{
  "hidden_size": 96,
  "d_expert": 64,
  "d_shared_expert": 64,
  "norm": "layernorm",
  "norm_eps": 1e-05,
  "init": "normal",
  "init_std_qkv": 0.051,
  "learning_rate": 0.00653,
  "warmup_steps": 200,
  "batch_tokens": 32768
}
Below are experts of layer 3 (counted from 0) of a mixture-of-experts language model. Rows are named up (a neuron's input weights, with its number), down (a neuron's output weights, with its number) and show model dimensions 0-95. Each number is 128 + 32 x the weight over its row's rms, rounded and kept within 0 to 255. Numbers have three digits each.
Before each expert's rows: a language model's description of what the expert responds to. This comes from a sample of Wikipedia text that the model never trained on.

# expert 17
Description: Adjective-forming pieces like -ic, -ical, -ive, -olog inside words (comic, particularly), plus leading digits of years in lists and sports tables.
up1:106197127178153127074097075135174183135134133112104098192126087161071159163189098148110102100061125100121144121135090133094147129145114165099094106135131143167118168136068059132155094103109148198057090136112109067128092148107131173079109158149117109142129103135136130160155102147128150149
down1:130140085098111097162147103112206119121125157153146128135176133095131130103120180115126143108154112116137144189099181127078121132118153148081098160122096066112135109088155164102126056134188112070134120089161085196123140166183091157128160116151155029154081103150162106147114117110103098145
up2:134145168097165242055116104093125088116066103115150121154089106115105133106118162135141162099124143134153118147125154113182135108127171116122122164143178158145109111159085146067101128143158053123122150101115139178110138158092130177141149135094092197190143144135094054111110094151121160147
down2:130119128080183053144151116128078102157090111147147096208150193131129136148186076134061084134124118131138150131146162108076101094080075124201156137137153103099129144150136101146150149120100110085108068147098157157143130131145103099170123140123184088182105163135082127165167086102122141119
up3:168168138196172136147098174124041162138118135115085116104106123154095107100182143145107164178192149132165105121175148156145117196104082100154156203131072112079126130096158120084091160154143064144140135127131121108082109099113090131112103174092153156118127139138109174152112162151132149080
down3:042117117078101157104122099122157119111118169143148085111135165077179079151156125198157157123129092080152167136108067057136148140135139141069078083131164134144088158140102104199102147122164192111099149128129150111152112122171207124113145116116138149089090131138152106095140173125146150157
up4:175156126123102075130130111120190142142105127128094111113150121126082130137109137122131136131109155092201123157074138082103114143129166067173102177103126100132139149130153201098116092149099125111133121147146197134109106101144088167190141183141076155127164086147150195104150212072144174089
down4:141117042142081145195063117145151141144122133148147098160127090098168140142179128104143161121124072080091162067201099122115138118110137106109133146159123121131092200115138035084178166123150118129085161137123116197156129130141151058118141148140132135161114112129134083156121079148131104153
up5:155128186113112181105155104158132165153093106165130105112153169200141056120144134179108082111134207133178089094131120142142159090124090098175111191159107163103125139138131103104153135107102172115144099111166097132123099169084067151147126139034138179104097084131160117166123149121152117132
down5:131168110103131106068108096163156124177175148105146128119148117124093174102182153103123132123120090147155150090169146084070107164101147138116118088164164150156128064091105104092132110119191089188075137122132185147087120068132132169084091099201127161188134127165095103085129174137122109127
up6:119073107136131203061056155179231148149153119147153143090112083107161130103115131069146127079134123146132121113092132139148206133151135131169063116123133128123078116165101116114148104119152043106159136125156103132107137107107139130132131086132123125178062152154164121110113111132164152077
down6:142078140149143119150125169124100198138125069095133135093111148118086147132106161184161104148112155086149181143169127124130121074096130161195156170119142171068142110096131133092154140116123191155110107142143118184177080140095014143139162139132138090091119141111104108082131095186101117136
up7:098146096108131146120183118122149132097209135118127177134160153112142085084121141134102090148062184136154095126088117151146120080090155227109153139149130136091160133210129127076134136115156114117129125119137162107129174153133117131090152173125108107150132123092130078158149032072066148118
down7:095172102168106166194132130119111106147084098101137118105072119197133126124101141101129098096176111185116152130124179103145149121130143086188136098155104076118097144081153162129103127147165096132109160123087087203079076141101118163170115060120189187091144166137134140107136168137154169133
up8:149068098110174075107195123109122122101112124058157086167078112143157168126145140185074162139106145170117125164211183144105153097073108150202148142135143107100122107160114153139091092070193100135117148117141130129115065132124136138169118127094107131112125164108118129102103116108198162127
down8:120138147156092173153083152135187116091057116187095131099109095065142156125102149135192093109134175152134110092122196125146114145165093104076122094148060117112072133108070134114188121149104147177103104158161128136118128113158096111125139190149094123149139111124121116157171155147080204129

# expert 42
Description: Digits in years, measurements, decimals and population figures, often in tables, such as 1.6-9 m, mid 2-024.
up1:104240133134075108185136118124093135154131137073135135145146113084124096159119167056100075131119155117144115193095130159118149110169126175112101131126118114084047159111114145121146127154081183134129112120150170144134107145100110154116160153163100170125143148097017138101141135116092125108
down1:165077094081167112147143110120103179056091125205096129104122127164163117113116071194162114123098171171117143151186143121126123158090150123171136111166126161130164111070100123158083140167174087171118159083097136084098128110124185125108081086127135098128122129140181101125077122108170148167
up2:124098136148183131139098092121118139128134101105218109127105091093115180135135115180157229119099107170133125114059147096173116145124126135071168119090113134119100125126155157132124128086125111078127126190105117124090104103203136114114150184111130063147163145150173189134120169114124065130
down2:082121068151111104113096215151144156142111117170124135086154077120133070115145182123139112120183124121133160154159118088160118126145107120122075176149130098146122100114136167166169163118181083110129145151099135130187149174057193075082153103097137149085086158131171082122137172094135116161
up3:149134118129075152125116139090127185140063159143137112180134126129182119167179171092161140120091133078117128168120142140098135153105160129143171089141134090106074189188125160136089107136113157131119151085098094112138102154190118079110143129104112159144049170133101120116145202175157048107
down3:146137155139168106145170115189127083148185115115152141134108194143109132126073103128179158129118123171140090095154123143128134115130106117099097158142074148178153064064133105078135164084170127156111109118196159120099144099055087184106121123162140115138178047133071117116126108136088156107
up4:128113080179052144067101117141105064147177124170119120101173162135170124133123101116113086160119162141163089120101103126137156086126131117096137121125143139127153084152142137142083152108134142084118129175140138163122095155102165187195125103151138143099123146110129149255100135107130142126
down4:155110163091134166118184131143113156158111111082135157140140054120078127103172158118130113103128082160138153121140122121112136183121103121141131135121096079148115105155169188147118112111141093194118177073145138109150196135134147110114099124160111110123081120134186048061156216095101111188
up5:153137118114131147101130145117167084138113120152080103107154100171176165091104157139135159094165073131120178125127124107146136154026087131149243119142096172154169123138194105153104156139133123162134107140094113112130084117122121168177101090115153131065067112140165162159148112155130083092
down5:094158136121114123125161113084090114138083159188123127150096105078144130192103116146183077178112156140083130104167127116170118113142169068143114097172130118168079078124120148132122081111159094148159167123124158207144078078135146099131087137050128119160108151150097122127171066141137108190
up6:166156095154125106202138079109136101115099157090121169104148182169064133145120131108122150141083163133136100150086116096083098141092153097136145091116153106085127096102131109110173199085148175086156152130122158141167187103127120090133130099166112221138180158161177130155116146119193130154
down6:079134103091141161109120203101168160141143147126153124140107097135197125090161113147123127081135169091120145103179110111211169125152093216080128169116115154180147151139131141163153097119084075189112141144135129126090105153169125159086154132127181114142074105145092105076096081128122094128
up7:195111139093109122132144168098137186160057188116136078077052117081166074133151084122118105088143174137115118124132156110159158125114133115251173111111118126145184123139114154119117118140147127123151081082120122138186123101169081146128135156149112117155172114126151130107123160112140094181
down7:121153162159144110127088090106152141131167151136156119135128129154163122104078158095200140101236141154126143154100190095110078107086124107084099132129114151109123093141130144138120108172143077124174108146188157093050131131127152103126112107156166191130070137086111080085109087130087109177
up8:084096150109144147144152096134122125127163146088127104088145200177164091146160108128142098127076096125135131102193115138150111145115124108107109207121119105119067169160100112195139097070124173130089145113125135101130177139119118079077159174186155055147157078139061101117095136146164095141
down8:165158137145123089120112139140116115141144171132150187125171092105102106139041164110117103138128151129143129194112093196125140071159156162068148106108118148151161147141146129044079106117170163084182099155124154149100112105149092200129183106059153130110082152129164148096114117080138124125

# expert 22
Description: Inner word pieces like om, um, im, em, is, as in anomalies, column, Thomas, plus also in See also headings.
up1:078164098200128197153135140114104104135185133155107155148165080131116132102141106122118129109123126066117189140100203113141109115104150084129111092143128143163168115090170172136118137095129092159089087168105161163171113119125116100158083171121143123148067045145120159086115207140140135089
down1:101104107076114145143149137112135105142095177149120114117126120122186185142115131177092130150076121154102051136180084110058142084232103119173159137104168165060145121095132112130162129139167153106168147150188097125108117157111127142098110116145145145052162133110167117131110194136140136100
up2:159131063160122126187122143120102119133105130142134121151077140082153121166122109127092125150111182108136220092111142121094149101113150061083087098133128157119150157201106126095117096143202158131137140132067064178153180102154130131126109111152110131136133138115171204160117073147127191151
down2:098053151125130153024130162128119112158152121164144075058155099126105157131133176096093150075145120095178072169107170105122132142166173147105146166126131116101117136042125106100089187159069136185126139143120151157164147159110114106123124121114152091160149130127107097079114134156166100131
up3:134070096109184156128155142130163041162083214109117155145132141173135117126175117131139117130093108117124157081140128145130152118098143123162134083118191106039057109136081152160106159109141062132150133085066117136167142110153125061109134132144144152133115121142163147166145117148138178176
down3:122126180106134120183129090118115106081161123143108114128127131138073163133096158100147178103125169239119096154094185136127103116133100088096165145114117162159099142170123163137135067164166162071099177142137170135110078078140094109116109073130153130155149199162127126122096088107127097188
up4:060102161135116170135132122124138090192125145100148072167117118125090123081208191160115179124160120142081143117153154115125100135118157128151106141103153142106162053169158097167141102156112146122083066114082120160057131146174119164096120166069133121185118151139113113106096084148113152083
down4:152156132154130066121118114094116191095092130112086201103161092125173110155176153130111137105069151147165112123103105123159122149075069153158186127116117156146138216146125131151115115123164161123110112126089106156128122127095104103155114140108121111127221129122120065191144195073132121176
up5:136098133081106127151119109157090195114109129117094074098083097100142114155121079143078096065119081144163121137153119142123158075129130207127159191143090134138136108214083120126144165203144142120086089144131119104139143153175175144134116111171131124103117098119161112179167153082130102193
down5:187169102133090175094080062102090105148128178178102142121153151141173152199168080049109148160100143102083108118119135118117115170170126081082167099158092131141083179096156146170112135136145111069075104146148129168169122156125122169133136147114151104128175105149128132109102072109098141109
up6:076133061133112140103130156137130116147116127112108105123022113189101120115147109144147100111179160164197169156082165129142135121086137101087105152140125142112154140117139168138188118138086079091106135147121147146185178180119104116152109151121100159137120131141215072184076070151122124121
down6:130089125143146138124136129122146155165133151122163072136114160052117113102162110048065141187120103104131143097157125112147132081130123151116178046136128163142070121128122170091184137126156159151179103122119106127174122133117156109113127183101176126166111183109048162151150178055112140118
up7:133134133174138177086088119132171200093090089108094114176101124094096129163115119132188163101101143106162098147150200139103166165113157113130148153154086113123138129149104089128132105155133150154161141082160106126087138118120172119137144103168134077174135128116204106082073065145202083173
down7:113137180115142123152185138151165095108148144168095107096151096143103116130120135123099044168102091110144200138115140108168153112120133111097134157110156182131106084166110112137124105131100122149093045137058172156144170164129127088119094167104121119194077154166058084178131182124121095144
up8:137101107200104159088142130096150111109172073089125160131109188085130129125155155105180108142157146095158143100140107072167137081121124119177151110124121144210199089150123118099125198152095143162102146113113150152125141103107142108043122081151163161155087101149165126124099080170153143080
down8:145139122097120095153085136175089050088077153181105143160040117141133172156135148208098112103104140102147117154175154164156141118099110140137137163137123160119101105088161047154177146163163148130173072111112151139128063139123145126137144170151111145153136092112123188113102165098150086105

# expert 59
Description: Bare space tokens before numbers in statistics and tables, and first letters of words split off: s-epal, v-ictory, S-upreme.
up1:106088101085155144104127127132096100128198182149138210155155088122157163122112089170135161103148120137073146104081124148120119085215127133122115156147101146200084144101166118124112125145147138111078132115111128110124137111123171042134115085097127182094112063150150134123141152071201119119
down1:105129167155109119112114140107190131101099144151170069148106163164131119119109144126087078111101071106204134151143138126161163185084131162167167139141094127056128112126121076134220145072116126124213083126131116143152155143112101202127148147150083126147148144103138111139124093173084096119
up2:205165125174171123114111143122137180125098187116113096130142207111163144117114073111129108157127061154128109098162116128106131121156105132132138128164059120171086167174112115113100114099135104130182154095162127120153110102143115072168138177107148049152204083130112102146115116089095187118
down2:119133120082081140147136161168159071182177093094129148149148075117075131150156134149184121098113198083105118163119136121143163120089128157149167097097175162104119132115115099181096163145119138139114080120119178147084170106155158165147112087134117183151058206137078107117115101139137068153
up3:101131095160139147100158116145174123139136136146128097166129115127091104117117166117110177176125091092128141106046088123146165137097108127102096104095152111128055117078183175200074092129134109150137158119174149109146110110176112048146141129189118084079103177142153128185093106099170143178
down3:152127176092137136093128116115097106127105131119119128127105170207136203104082122135172118149135133151123144111129115094109086115124070126159164179128097207111121149201079150125169147066115115130172132108107118157092078145085159134113097185093148156159175092132084108097121158206139098087
up4:112048106207099162102085187109159166116148115110098160099136096155137124127156187142177102149124150120118078129134158104136055116091090089093108177112144109147137082197115140127145084105155152150126135074136148120163137102091093060182174148129115126147107194120127147128131106177172136116
down4:121158095127115099139142046144131125171127186133100114077172103104131117146179045145095118121126155176172114175120172117131078129150141149153086161142050119114125157108077150127104101120066108186133157176127183142114142169137152149085089166125144159152144099130197081138125133070112119121
up5:102238130116113140080094105172112165154097120114085172119088140123104140139193067130125077091150130130168090084162058145176188138128119144202148090123109142126175086105183131138074123196148084105129134124106158131113092131116113158123133142096140134138160113127178103120084125133124148110
down5:141091131131143120157181077137118123118104139126200117096178140121050169156089118149121141170132172123068162147075174098122137088148085086108133087115117140089102181105101101095133127103075160148099175112176162142139122136167139131087148160136042140143092186141066074148155109142138141140
up6:119108139091151106048156123154078096163196129184146102155123148177070157106125120106137153105137182144162183158141127135111166142155096136135205140103130108141094110054194101132165165142088103161156134137150170112131083131035170127133132115074122098114090164115164108140137126102126118118
down6:090140130177110117132153083075165109083106152086131077162175059112183108159113169132112147173173154143073142089143115102153124128111135116128092125146162186110132160153079160146070078124145195174058115121097099135128135054152109124118136177161129154115145114176071134112139110155148093109
up7:125118148141145137163117135145109140117136152077255132105131113162133151151151120123100105171120190155123120205147128103137095125131112143172152128130126138152141092096066072126100057147129069165140151131148168154129117118142167162108122158130098122155141132123152090011127143099112114176
down7:148146128159134128161049130136113114113190084116087149148128108015158140133200117181102094094097178148112171118119133152076138053144141098112086106133161137157112156109176139137164178126144126136150078143099117162127151094144136093138143104078087146155174152137102105172131096106083154097
up8:185119157103104102154141098161080175118106156091124134096176040081186097157091140112124078091110133096104160144176171149098123110030105162166134086129136080103161151142166104177125130092169165117119089127142114105142138145146171146130144120158074149100107106123084111168179145161123097134
down8:046124124140098151168132213094159189120138127113132150101088169169152122102132083119157190124126148149127099081066165133092124125158149077137091165140113122142139144133143138093133134203076116148170161125095180145138102176127075058143116115087182107120140139107099155071098112138109145159

# expert 9
Description: First token of a new line or sentence: list dashes, table pipes, heading equals signs, plus the and sentence-ending periods.
up2:176129091147127125117112111108152187116124107124173144075131154170081142102106140085129145104134150127128140132138130161112158181138136160140109115111140134079095167145133120152010159144111176107162063135164108174136162180108084145079078187162138133080144125160185144114114117114058166180
down2:111121169091137145144138143157109062122174147131105108175126093101157127142139145151114084135104096116131136115123099080147090079119132108119148167154129093122172079136147163104207079129135087134114205146110164078119087067167190117170163085096106148164133128113095090169127152187201092092
up3:117137134123110123094113068122177183094102137122160147021155120085095183117124149140096118105129158205095126087137131162138147127086083142156110103125138102196141084144053141114189113121122130124119119168152163120174148128171153129184117141132153143189125105158138105155121118184158198136
down3:173093124120185119115137161147060079119124153127089119194117118191155106132082091102161161153141083086189112110157150077153119140172167125128149149135148177081082189121171118162080131168181110128132122074111095159075122141113099123096129108163124096101148122122102138119121137140098036153
up4:100133104115113110137108149096127081076082119106078068181140136101117151135146124072119125128236109155170147103094041139094145127116116124172144113108126157122141115144142168156126131138085161158174194070092177149158099140172171130144142135171154121091180101163072113152114168126146131100
down4:147138148127184145118147108170121168191168136158171162069125135164115128107083157185130134152062176092101107183166181135149087121157125155062109137160097067140146119128115125088122136141143077088086033158131087146098175171104098134118134101078129123146090127109170139123133110122105169121
up5:099079120177166124078093194144150141138130123136138125054083155118096139141178132162105142096153182061156131125125120102126107121088120103110100141118112094133097119106079132126145145192129081125186107150109157090140183116137115063071124064124124121121101141171165114136098178207075105094
down5:163140111077078142160149053122127136116104131120094135182147085151179096096043111097144123138130043168103092102157114146162148111176110145132175069140163161137147150168163107135146125075135143114083147119153101172118063149111163189178132147143145099136169119126082127115123134083173128165
up6:161118099061122167141169154078097145012183117165121110111110116145108160133152059134098103167143107095208116138182093118146164185122097167107137095124096108096114173091156085162099081127154118100178149108148152142138127120048126149107150133152103113104098128153119145139133091140143137140
down6:123141127194102089072085125118155127205102144105122129120157143115134093125088160100126118097108100199088143155058141131148106060132165109145089171150151169178119086179136156095167133121051150155090097144116092105123161152203112071164106122099181144145138129111117079122138158116136111145
up7:140069133118168169131067155094162166133132141141126138087107086174184120083128123114102140108122168112154128084096108142131169128145127081136118081116164091171167161129119153148105151091152100141100191129131111121092146140133141087105130026127139153149115116137084114117102217130112067222
down7:097131156123127106137161148168151131154189147161120125132140114150146156113087101132142122043118129137104111169067141135145105134101169174050151169142115135152151053169132132129195154096129163086122051152133103102115076123105104176143145140133140093126133116106135159074165046088178120073
up8:159172096160108151092114154157106103116093163104140160125148127097145076116096128133154115113147126165124159092144090119108130126139108139112102118104158175086106176098075104144081186090102097123192134075121122144079130112125115080152173180166165138144148112149176169109139100210089077026
down8:133058122135164136147132092085144156163122119161125107121056120178143184114205139129110148121105145110127055123130173169113131109093140149153137135165114116131121090138126154119144078137153169099071108152179095115109126098140124134140060061107057139105144140119104069166112152085141171214
up9:166123080127092105109161092081125124134075165139136101178157136099178124159102170211161076118138129093092146085151089076210098091107153146129181124152137107096115129141130130170103108091191128144152189114151135166086113138111141149110126063150135075142193142155131110171103093108130102129
down9:129095158128178144134086193186167124118159098096145146074114104177097152086149086063120181150148151151180127156130153141061150133145116099140091153128119156127111138116141095083166148183080144082083083140095132101170163112136119098116116186100131200121053131120116167082141148165123140128

# expert 24
Description: Opening parentheses and first digits of years, dates and scores, such as (age 37), 1-9-84, 1–1.
up0:118134123176154109201113103145122088135154117108164139128078200095093171171117185104129029088105123127104184134119120120161114044119157087114180041119137129085145121197132153114130168109111147154131173110155128141137097091179141115166146160113107147114137114143128118110148095088118097127
down0:083127109129057113153188134122157154081110179133127156161124124137136098040122044152104164108169154103150074146119209142131143115115051177163157129165134121108155115116135126119088069132127118102122116149153117065120145126095084096120156159156179093166162157124101130154110117189138138140
up1:131084145219141148114140129108180114127113118122121149127089121140161092155169164132255119105116137082095115129123170080177101063118149087141139062095164134129138085124096152135108092152141104139119141149108160125174140081143054144125127106118182140147089111162093150101135144169130081110
down1:139198088099168128156122149161138172152120172110166113106163151185110122062143106130071153136151108161177111110120166098151159103096096139085148120100070117141145158144073152109090157151077133184106078110169044111077090131100160128175146144131096133090105157110192103142148143120111146088
up2:104165173121128109126121083169111143132154105188119145112140141126058096090167120139121180006156161168068099143074146124140150128166120099131123115139100122130165133083115104188135104161180111129094207161134166132135105099088147150118108142124083121099087157117098161087143111187096109116
down2:169110102124094138110166142087159167054143152110128113167118106171178152119084150141115125161135087126149167128161096107132089106068175168122117101137094156153115138199157108188150156090103102141140078104106121139147125159115170121150059108125115141170092039132133069208112138118081131133
up3:175171113194118105142075158108164119141124119151102163085120208167107109099121169146112103106133098128102143147114124089155056110101132100082172129128093125093082141080151144070142157152160137109065148131120132111122138117172058061132145092138140162114139117154119149143162118129232146172
down3:055147142142106101149146134110149144132145139070116111124159188164115100158119088119131201129100104153133115096167167237160148111128079154101072133132157134126121144143086074112141116112074108155183109114147122100099131215166145173154107151132117147102106138141144109068081123158092098079
up4:081100185104113144126109138133094126150159155136143094144095133177178107100156147124142136117115182096118170136180194123144051147154164104111151158156086104093116134128147106125131069162153128110157113141133167107159152140103097081159116144121255124107160143116044171127095171151104125115
down4:139175115132142169146114072159114114076125107113133105126158137068130102106125175148133123153129094133122106090140181143086160135142098109139090133101147172203176148125138138095148136074072076215105124106096091163064123100200076179085147144113099116129135158148171072154123151095088136114
up5:082161185165105113083154122171204130075195136093175116099117169119103082143157125150068105098059072094138184122163151117089091152113118143107103106136099153153131119131180146082114117130127142105165152107123151104180104129096193151112145092140132114131136153153182178069107146086116107115
down5:104108140125179162110041170133138152135076160152156130105113128118142153141158160105130124089160165144172145162126127116171095099160104114170152144103125109089125143050165125158127184126094119178080096199100117115144111189117101094156105177138102116171151066090087110100123083210142120132
up6:106159185089141126130098151134138065121119120117111091106100103086152119199111156147128132149077172169141159086160169124204112141146114157145024142151132102121185130109120155121077173090098140092151148179160104139130137122080126180128159037111138184110164121103140136133113135127128081143
down6:097092064130145140129181139156135190104137090151151112141128180093143155120167124151126080149117072054156113132122057131091117197142137121121125131144150179092077125149166159101190069132117143069164130136079175156111103130173134085151140186137134113171115130133084135124105125168190120097
up7:169169160111127146133110062124162074165159151096119138153118143183157093112155183061127093121112146156177132140148131114148151111065149103142103097097027143142079139129116121114113160185159106132134158100145238093167174129124109162186147115090133121131111135108088135109091133144150103109
down7:083062098116099166113138117088136138121130146160178147118178175104077176105109105113144145095137124144088149146124212071179113096151129102131140136135103147095136110133089165100093114138040158206133173118151066132116070117143096172158125176163162152133132157115109192143160134159133104127

# expert 28
Description: Spaces, dashes, periods, slashes and colons between numbers in tables, scores and data, such as 0–1, 4:22, -6.116.
up1:089135114130134113177145096113100176138087139105173117097138163110145103086171112166105163135214086097132163151153146105163158159149149093148103133142168166134163101116108178064106121118207114110122176136130140113093110151144123114171119159148188118141068080102127115098075064191098107177
down1:115175156110136159123080129143154124109150150139023110099148122076083174156163156100177160105083074126140131126132165106097046096167143170112146167093140077142112121103102140150133108126081109134141106131079129162134158135110135179112130145112076119139192190149109121115147172089197087110
up2:102061072140106097090129119137130130140117109098133136159133145210160168182098153146169119128128130162144108111117145119201161081075153101149114140103138019119124098110099184160120099166137121106132075120155086153112097117213156137154112089140041133142137128122140105160110104139158127149
down2:132130152143152145153162130122104117144040164126128132147121072075132126139074096174134116120201125169144128161173137103079123136123144073088167104134110114122087147098150064097154153140108176077161104141116145161143107149129155146095112090076151128113067089113188149206152169147088134066
up3:120175147113143152106137149144127078111125115112154116129117134106115151108149197158124093150145136072122106183172115135091115125124122100104142113141066043073153110105070123121061104113159051156112116101134106133210165116097088133107156092186090170126090094160153158126168171173096141167
down3:171112104115095184141115161142064144135151100127137121122173053109115097076128150141131117092169176123135146146098112110142120031116160112108146161124189171100060103159115154180162104164077161073092065099120115166138123091119161171093146117113182152105132135150098136167115152138087146104
up4:143094142126064142159125102130090133124109155122120141142123157151104112141154154138120174187102119098134107090195136124101134034136076082106080142110186114125133194110123113091127101121088131148127142198156116137134134135088126161145176077178195183141108081113107112073118140147127072056
down4:112191042106143179122191137159121066158161053189118142071115145123157171095114161149117121125154124128135159145102128148124143151157120115131118168115114098050092050096172115113140168159143152099123150142154146120090166180137165099126077126136123102183085183138090142108140135102124157131
up5:095193133109140092177147079079169089077157203166111140160092152143127155111110137100160116104096130112163178128136135129148125131120125148093140127123102102126089120164163119034162143106154169122137116139069152100157177123230134188137150121187142188086134147123099126111140150104112095130
down5:141127134167122119086121160194110124142146119124134133064145087175143070098158128129066108162124112155154173108074167151119096140153157166099101102138158199141144159168077174181145127181145142174144180139066083046158106102088104125115127144064095104133152102112136119084114102142152127107
up6:174147139119067173161135149132123090099081101117112093159102109147099175132141173157160148168125163142147112176143114121152061153126119111154074107113122090067123091093141155134135178147102149091128068174150107193053053134086122087140106123124099193121131119128160126119142122212148127126
down6:113138098054137124186149103121134064169166061083143086153127123181127117124096152120172168134150170132062108127141151154174119161100168141143100100115140113147145117154117196131067137120154155098128194131177155110108150085160129130141132127138138175094127074122093133150089040147101116072
up7:092114143148147146198177053125134126083093136156120092123131135166166156161091105073097134117145151180092048146144109149183150160137136178129163124097065098141069080109092113180178111093174132131156079098110150145151127122202130143115139136150085124119105142112177097143168141084123151126
down7:134067111145118128162114091122177110103180111116139138118112132148142106153033129246184160110131134192142080176129136090071145123152120175091129099123149130103142191141098096079092127102119115114092150089111112150109123105133184132106100158086089103100098168115143138136167153138120175151
up8:093116105104147095210137168122075114107054121107136162124201097140087164158117156093151110135175146140103126093123156131138154144189085108111079110138095155131200153121152137134117143167128181080087158129096082180125178113107126180158114144118179078102152111115132147136114090141196136088
down8:121121112153132195118108114163178151091150138152156103110080091124206119121113143116117097115081080125165175167125105087137135129058173127135128141138144113117093123138128130127178130098201125143154066149128168102150127124168160056101185055121049130115102128119182124118141188074128112119

# expert 13
Description: Word pieces ending in t or ct inside Latinate words, such as contract, connects, institution, reptile, projection, production.
up2:160120105124078140053035135155152092076110073107095143097143106062170107186104104192099095169115129102139122132130106177108115102121110165100139194149093152149108153104096122121156162121160147117160187149132104109119148130213102122160148126181120120122168168129137116072142170117107116134
down2:125076194142135169103112168164143125117147145071142088105000103151069112089164145147079084113117105158122106108096090109092127150109084116089165138116161178170157084162120146171136156059105137128134163105146131148141119113154133129137131150125174133173119149133150155137115097101142137157
up3:146096168153195203140136092127143137114136147149144161203124141140137145123128088079120159113116122123133164140176120044195142095147164079137141113099099102109075066138127107157094102078107121095106075117124170145180129099196136154133116120109074093124136106126171094186121181131096153112
down3:182127068139130103158075075117065149144134151107114128131181087126092125102098132043160126114138113144098074132093157196114205149152104136111188129107141124130125174123097094143132096123160088126106181165132114187126079131107097175113116131128159137156100109145174164058151122136169102083
up4:149113115115180163091113134129104101125136100107158079171150097140115130086119177124170152145114089142183133093073094122136081146123120156159136157098098115101114111153093124180173152168061110130102065144110088109221122117141187101193099177084142129168108067123112158155133098131163081162
down4:082087172133160121169192125089175132102152063140111177135181106100152129143103152101108165150141148110130101152139108160152172110116117129141054159127121140140128109079096089116109144125167106098119109137130134125091120128101076211134112060126122073046156136141125200152155135188160169103
up5:128098147078104167155104146132110148154117180080125162166114093128125088097162067122139092116086100135134149091091144168061148146078147144124097181157148169061146143172135023138068196112126130154130149118139105177105154164156147121153139119143097167131115101112168089126102171173155150141
down5:173133152134119097065149078087096126081126026160147159135142127148120160229121119079147124142140105119106161084149137135221160085163153144177165138112144062135093122140121140159095099077110144134158135190124122142137117150149142133135106151082138147141141072110122164134106093103085129102
up6:132109160120082118091128126127100118141118112160076130134158053125085127163110197178096144077140109163156097154121110141140127164149148158161078158137163148056130164134090138146129077091121120137131065097137157134110168066099142143123106088194080045125090109105127203136155081139143148115
down6:118149090134116145110164134103171148116112165169053075099112143125164157107121093097117151154080169117121133142116149129111149136113100110130119122144045130163125056128135099114150161179108069136147155176115153086101069174107139119167133133071132169175140206113214099091097158114169140109
up7:142138105135089166110137139129123160128147071107103115118159122124117130120146136168180157108113117109142137163117107132187187086092170035104101168145124129119127080093163132105196088181164108158088056127140093139106153084118144047180084110152147098086174108150124145121116142135123206151
down7:087146152132151078166144140086183146170145151128125119138117086158159100081161101137062104136142086119066152139118150149141043130077143164157164130181180166156104080112211122167090139120139150122143185084091119146116132124109086114085139115140130140173143127119164147179111085094133087078
up8:170151107137153123132156152112124139097134047131087136122133106131088145098136156071151144157122145082112167088105123122114188130097076089158085123118082105152089131123166196108101092178163095110123109090147148154159084146176179155163165087170202110087144181122163117077118091135164154086
down8:107127109161135116116074124136133183106112237196147098094104177150120104113149122097066108100101166148119071133090127123110080133169143134126112132144166139123130076141145136114155180110079174155100127135074129102112112128118094166134150112100090130216137116120104232161158127126148105134
up9:099188163176128138096106127124143153137157162055138161143119205140179118150104091113146105123132075129073087131158186127107151161101066205131120063115100074138119070188171093165162111147127142179119079119110120075152137116125112124164128140146135116123166132122157096099125090119120174091
down9:121144104070137038137127111121172146137083167129157093122167123178098137178070125138165156121135127142120116102144170117143128123143100081087215167105102125095119165099118192039066127140124152134125119114087095185158112194139095145142098135081145096140142114140125147176135145154128082160